config.yaml
num_hidden_layers: 10
hidden_size: 256
n_experts: 16
experts_per_token: 4
d_expert: 128
d_shared_expert: 0
hidden_act: "clamped_swiglu"
moe_layers: [0, 1, 2, 3, 4, 5, 6, 7, 8, 9]
router_score: "softmax"
normalize_top_k: false
routed_scale: 2.0
balance_loss: 0.0187
balance_bias: false
init_std_router: 0.0377
lr_router: 0.000805
vocab_size: 14706
norm: "rmsnorm"
norm_eps: 1e-05
tie_word_embeddings: "early"
optimizer: "muon"
learning_rate: 0.00686
beta1: 0.9
batch_tokens: [32768, 65536, 131072, 262144]
max_seq_len: 1024
train_tokens: 484200000
max_steps: 5198
dataset: "wikipedia_en"
Below are experts of layer 6 (counted from 0) of a mixture-of-experts language model. Rows are named router (the router's row for the expert), down (a neuron's output weights, with its number) and show model dimensions 0-255. Each number is 128 + 32 x the weight over its row's rms, rounded and kept within 0 to 255.
After each expert's rows: "comes before" lists some tokens at least twice as common just after its tokens as in all text. This comes from a sample of Wikipedia text that the model never trained on. Tokens count by the router's weight.

# expert 4
router [149 148 101 132 144 173 138 141 177 154 118 127 126 163  98 150 181 146 111 140  97 187 102 132 135 110 133 117 119 112 117  92 177 161 116  62 111 175 157 116 142 114 107 129 119 114 102 156 115 150 179 103 147 153 115 126 157 124 173  61 135 125 119 139 149 180 171 155 129 101 157 155  76 105 164 178 139 178 120 154 167 115 119 143 150 155  81 129 135 133  89 139  76 125 155 110  73  88  41 145 111 156  74 152 171  87 140 216 200 156 100 123 173 148  26 160 123 110 133  74 134 148 121 114 164  87 158 119 107 158 164 154 194 141  60 134 148 190  73 160 163  86 108 116 120 170 163 125 171  73 197 140 130 140 149 112 139 104 138 170  97 152  67 170 120 120 155 180 129  93 147 139 156 121 128  89  83 148 141 150  99  77 149 108 137 132  98 149 145  94 155 138 127 133 128 128 160 171 102 166 149  69 131  85  94  84 120 195 130 141 113 177  61 143 136 133 114 127 127 146 124 109 110 130 115 107 154 125 115 182 100 135 137 151  98 164 161 167  59 158 126 146 144  99 104 129 198 112 132 156 202  98 131  78 126  93]
down0 [149  87 116 189 117  91 155 163 106 182 136 154 152 127 121 178 136 143  92 158  68 132 113 134  59 166 138 146 136  42 142 147 102 113 125  89  66  88 132 172 161 125 165  98 153 192 109 141 123  85 140 116 193  94 105 219 138 135 107 132 144 119 138 181 123 157  96 116 173 170 155 121 112 160 156 149 137 116 156  97 218 112  60 111  90  95 153 122 100 140 149 132 193  96 137  90 121 166 146  90 138 112 154 114 119 110 123 124  65 143  91  77 112 115 158 131  99  82  82 175 116 120 146 122 127 160 108 124  84 107  72  60 135 140 101 105 114 175 169 151 109 162 126 100 124 141 101 107 148 108  89 182 166  92 100 178 143 140  99  42 180 129 148 117  78 160 109  75 137 159 113 153 160  75 136 126 117 111 124 107 166 160 118 151 135 153 142 106 111 122 135 139 134 116 139 133 127  98 106  61 131 135 146 132 139 150 163 150 143 126 158  73 170 100  99 180 122  85 101 158 104 163 173 136 132 174 100 128 158 112 173 133 212 129  96 108 119 198 185 102 128 179 154 131 111 170 135  78 120 189 153 141 128 115 132  81]
comes before: "1", "2", "0", "9", "3", "5"

# expert 14
router [141 149  79 136 151 147 161  87  98 137 123 107  89 122 175 139 136 163  59 127 110 175 116  75  90 137 148 135 151 147 162  95 116  98 112 102 141 161 104 126 101 122 139  66 163 168 101 151  86 109  73  62 120 143 161  98 143 212 149 123  98 154 159 157 114 131 108 133 113 129 133  65  85 144 115 134 137  85 138 168  94 102 129  93 120  93 110 131 171 125  60 106 131 125 118 111 152 124 130  83 137 103 170 120  92 145 127 123 138  71 100  97  71 132 162 120 108  90 168 120 115 107 169  56 146 140 114 190 134  55  99 121 105 179 161 125 144  98 135  85  79  53 131 132 178 132 120 110 170 119 181 106 139 187 120 145  91 120  31 142 101  61 162 136 141 142 134 134 189 203 139 115 174 143 151 110 119 137  77 128  96 123 144 209 120 118 118 126  97  93 147 183 177 147 144 102 129 166 142 115 186 143 130 115 170 130 162 207 128 157 162 155  96 132 135 175 141 152  71 196 132 130 173 138 143 141 102 100 159 150 151 139 136 121 117 139 162 126 122  81 143 106 117 185 115 160 131 123 134 179 116 169 138 222 109 100]
down0 [106 122 120 148 140 143 147 148 154  83  50 111 105 148 143 140 114 119 115  76 134 115 190 111 182 129 146 143 180  99 111  94 123  89 103 126 190 189  67 108 176 132  78 111 133  56 144 148 140 114 196 133  78  98 124 117 155 126 166 179 115 136  78 121  92 139 123 182 114 154 185 122 149 179 148 161 105 182 169 116 160 105 174 130  95 150 128  68  83 122 112 113 150 143 154 173 155 140 151  90 142 116  99 168 175 111 158 136 148 119  74 107 138 134 115 159 122 150 102 122 115 138 104 167 132 169 128 144 167 138 104  96 100 101 112 114  82 174 172 169 140  91 144 112 151 158 197 114  96  67 127 135 146 117 112 152 152 120 152 116 123 152  98 152 160 176 131 122 110 116  89 151 120  98 127 127 146 155 160 173 139 226 159 155 134 126 126 155  80 138 164 105 149 162 160 155 102 116 172 115 178 139  83 129 133 162 110 157  91 184 166 107 123  88 119 165 120  90  89  91 181 117  69  97 124  73 146  99 132 189 119 102  95  57 173 196 120 122 146 122 167 187 153  97 145 156 100  70  97  48 106 110  75  83 135 152]
comes before: " |", "0", "–", ")", "5", "4"

# expert 7
router [117 131 167 127 147 147 206 130 142 127 148 103  95  94 103 107 135 166 144  80 108 119  79 109 125 157 156 117 118 162 118 170  85 111 169 120 133 127 188 127 130  83 108 139 137 165 153 132 142  87 130 166 138 147 113 125 176 172  85 139  90 137 137 128 139 216 176 134 133 149 143 116  96 112 131 123 171  93 182 120 146 129 120 128  81 145 112 132 186  66 158  97 170 127 125 104 141 185 168 110 138 104 137  66 144 166 117  99 209 138  86 136 131 191 111  39  89 107 119 157 154 162 156 160 101 103 178 160 139  83  88 103  73 148 121 137  96 142 120 134  90 152 108  94 125  61 122 168 147 148 115  88 155  78 137  79 113 141 152 165 173 151 169 123 143 161 107 123  64 171 160 110 160  61 207 157 115 111  93 145 156  66 154 129 150 145 106 107 118 120 135 145 144 118  98 145 120  81 124 131 106  73 113  37  69 152 164 164 130 144  72 125 154 129  79 112 115  41 164 143 126 127 162 123 152  91 132 129  96  97 148 190 154 127  95 182 133 160 169 114 119 121 168 145 132  60 120  96 114 191 139 166 126 107 134  99]
down0 [151 182 154 124 141  88 145 102 183 146 180 106 121 126 100 132  76  95  72 117 116 154 153 130 150  86 152 165 131  68 155 117 165  87  76 185 102  98 126  64 124 173  85 113 143 156 148  93 109 105 122  64 118 111 177  90 159  82  92 123  41  93 114 122  91 105 206 137  98  98 142 108  90 111 156 137 133 116  90 134 104 106 151 140 117 133 120 104 138 145 131 171  96  75 164 138 112  98 101 136 166 151 122 171 132  96 172 110  95 108 131 100 179 100 125 115  99  76  83 120 137 159 105  75  62 145  81 102 175 123 184 121 138 168 170  88 162  96 134 149 137 148 147 122 122  94 125 133 132 106  83 127 163 151 160 181  95 165 118 130 122 123  95 143  92 145 101 126 167  69 112 142 130 206 145 114 126 104 119 175 191 127 132 123 111  75 136 169  89 131 154 158 127 135  77 139 176  68 189 151  88 137 152 163 127 141  77 109 143 124 156 133 148 140  82 122 149 156 160 124 157  99  78 113 139 139  79 157 176 177 137  75 152  93 114  45 153 142  87 157 130 176 114  75 116 173 126  67 121 197 146 185 136 145 131 132]
comes before: " the", " ", " a", " his", " an", " he"

# expert 6
router [139 149 116 107 161 129 218 163 168 138 181 187  63 135 148  96 138 164  91 169  66 169 141 165 170 148 130 111 141 140 119 164 166 166 142  87  86 131  86 174 166 121 139 106 137 145 140 157 149 118 162  70 128 144  93 164 207 152 125 121 110 124 133 112 147 127 141 209 152 143 184 113 133 119 128 152  95 124 167 179 110 172 129 113 132 133 126 110 143  66  88 146 105 124 157 161 163  76  99  83  95  78 144  98 143 132 112 139 117 142 105 131 113 108 119  99 123 179 115 158 146 137 154 134 107 111  98  80 104 194  44  97 182  93 150  93 134 141 122  77 152 130 108  63  82 214 113 133 114  94 161 137 129 168 125 144 135 146 175 125  87 149 133 153 111 185 142 133 153  71 154 129 183 121 158 110  77  80 128 142 130 126 116  94  95  63 144 179 130 190 153 139 132 168  90 138 156  89 102 120 130 138  99 123 121 138 114 187 129 117 105 138 147  97 113  86 126 161 118  90 129 167  76 183 127 130 164 172 101 145  54 128  67 210 155 132 103 125 170 115 175 136 156  94 146 159 127 175 158 110 141 173  82 111 127 136]
down0 [149 152 168 159  98 158 124 156 108 113 110 122 122 148  65 146 125 206  85 107 172  91 113 104  94 154 145 187 108 117 110  95 102  75 119 113 124 169 128  47 171  89 164 153 126 133  85 158 179 113 133  59 141 174 158 119 141 166 122 170 140 147 124 137 148 150 132 150 163 105 167 127 134 101 201 134  98  78 122 127 129 148 165 112 116 139 146 125 140 121  90 158 108 136  89 134 157 187 142 124  82 139 152 133 132 132 151  83 172 133 167 187 141 125 141  87 127 123 134 117 125  94 110 135 139 170 110 112 211  72 121 107 134 113 115  63 159 164 115 218 200 123 230 129 118 150 130 161 167 121 135 129 130  41 147 150 159 121 162  75 165  96  96 154 163 119 119 101 146 205  90 114  98 115 168  85 108 160 107 135 165 169 133 131 196 118 131  95 124 126 188 166 156 137 148 134 148 155 157 136  94 157 144 116 107 130  94 104 128 124 162 115 127 109  94 151 133 101 177 106 129  68 162  52 125 112 155  71 174  98 115 111  95 133  97 106 128 107 132 141 112 110 157  86  97 149 124 174 160 171 162 126 144  71 193  73]
comes before: "\n", " ", "-", "|", " The", " He"

# expert 15
router [167 140 111  34 120 118  89 134 136 147 194 108 116 113 175 147 160 157  84  91 112 136 103 117 111 124 131 172 144  61 138  85 144 188 123 154 105 129 174 143 100  67 158 109 157 118 106 130 107 134 120 167 138 126 185 103 117 142 130 162 147  85 189 165 128 109 116 154 153 180 129  74 136  96 133 111 174 119 191 162  87 148 109  77 103 161 141  78 155 143 179  74 161 143 112 183  90  93 158 116  99  56 170 105 145 144 100 108 172 134  92 163 111 116 159  96 100 147 167 108 125  79 134 138 130 123  77 157 116 157 111  97 125 162 121 115  97 127 158 139 187 107  72 119  95 128 166 105 157 133 167 135 191 150 111 158 141 118  81 125 107 141 104 168  78 109 118 183 113 164 155 121 163 161 123 101 149 124 101 112  71  66 149 110 100  99 120 116 132  53  91 120 192 137 153 157 144 112 127 154 141 170 145  85 117 115  78 160 103  78 151 182 117 134 160 113  87 161 123 219 140 122 141 109 159 144 121  75 107 142 118 178 161 176 108 111 186 110 104 131 127 127  50 163 168 119 123 148 142 169 104 144  96 201  70 131]
down0 [124 120 110 133 144 182 124 134 132 144  47  50 224 142 119  88  63 133 158 141 132 103  92 141 132 187 152  52 134 139 175  94 109 108 164 166 159 104 153 197 170 105 133 127 185 129  89 149 208 113 106 117  97 120  68  96 182 157 108 144  85 142 129 112 154 157 137 126 142 108 142 136 140 136 158 130  83 150  94 115 137 110  70 149 104 121 142 127  70 124 114 116 123 109 122 134 152 133 143 163 143 117 108 105 132 163 128 145  72  87 157  94 168 137 130 176 137 122 127 132 153 175 135 130 168 144 129 124 177  47 123 122 132 130 193 180 203 199 101 175 157 138 144 143 144 119 102 115 136 127 144 166 122 138 153  80 115 141  89 126  36 153 110 131 118 113 125 206 170 144 121 134 124  65 114 117 201 104 142 145 126 194 132 108 140 125 163 124 140 143 156 122 123 172 118 105 141  92 135 145 121  85 117  78 178 193 134 107 142  82 154 134 155  60 132 136  67 127 160  95 159  67  83 152 117 140 105 130  98 170 124 121 169 115 127 133 149 106 120 174 108 175  72  63 146 121 131 196 137 123 170 134 157 117 144 118]
comes before: "0", "1", "9", "2", "8", "6"

# expert 0
router [117  71 129 180  86 143 114 202 122 140 145  78 180 140 103  64  95 141 133  88 165 168  85 145  94 150  71 127 136 126 110 164 109 110 143 159 179  96 165 129 145 162  97 109 159 162  92  64 151 138 147 138 149 117 145 137  72 106 182 120 144 176  65 106 121 148  67 149 138  59  85 163 120 167 187 178 138 180 120 129 180 111  73 149 117 224 142 124 188 108 187 156 134  99 152  79 139  55 146 126  82 134 135 110 160 147 116 125 132  91 160 120 118 138 104 189  96 121 159 116 165 106 138 133 112 143 119  77 139 138 131 150 154 123 161 170 172 130 136 145 151 140  56 136  88 146  77 149  85 158 138 100 129 162 124 137  89 129 118 150 146 136  64  84 103 140 110  93 135 106 169 125 116 146 163 136  75 108 128  98 145 117 142  72  90 150 120 123  98 151  99 181 117  93 110 152 143  97 163 106  87 105 130 146  90 203 150 102  86 145 146 103 166 117 137 101 109  79 179 104 118 156 146  77 113 109 129 178 145 116 131 161  86 144 123 179 122 127 120 161 150  70 103 116 116 144  86 118 165 130 180 202 144 140  91 182]
down0 [ 81 131 120 130  94 117 160 153 115 152  54 180 107 148 128 151  84 152 132 117 161 127  66 147 110 154 132 112 101  96 130  88  87 116 151 111 137 216  82 139 170  84 126 111  96 119 138 149 154  94  57 126 125 178 174  75  90 107 119 113 108 111 108 147  73 160 160  67 159  93 163 138  88 105  69 118 159  92  96 115 141  86  78 109 119 155  97 133 169  60 167 132 155 109 156 127  73 151  89 140 108 145 172  87 120 173 204 173 104 129 134  85 112 138 145 153 109  87 113 126 102 130 121  82 118 147 109 104 166 169 153  94 153 118 122 101 128 126 120 105 137 154 155 160 142 141 106 172 156 158 157 136  88 150 114 117  36 165 128 106 147  89 120 117 172 114 124 195  90 171  78 105 120 117 103 134 187  97 109 151 144 131 139 155 112  65 151 175 138 143 151 170 118 173 150 162 149 164 170 165  91 158 162  98 168 135 136  86 149 116 108 124 153 114 104 129 122  93 135  47 112 164 128 111 160  78 191 104 179 179 168 180 136 133 174 111  70  94 114 134  74 157 129  91 175 134  90 147 121 151 160 134 115 156 191  87]
comes before: "\n", "|", "==", "-", ":", "The"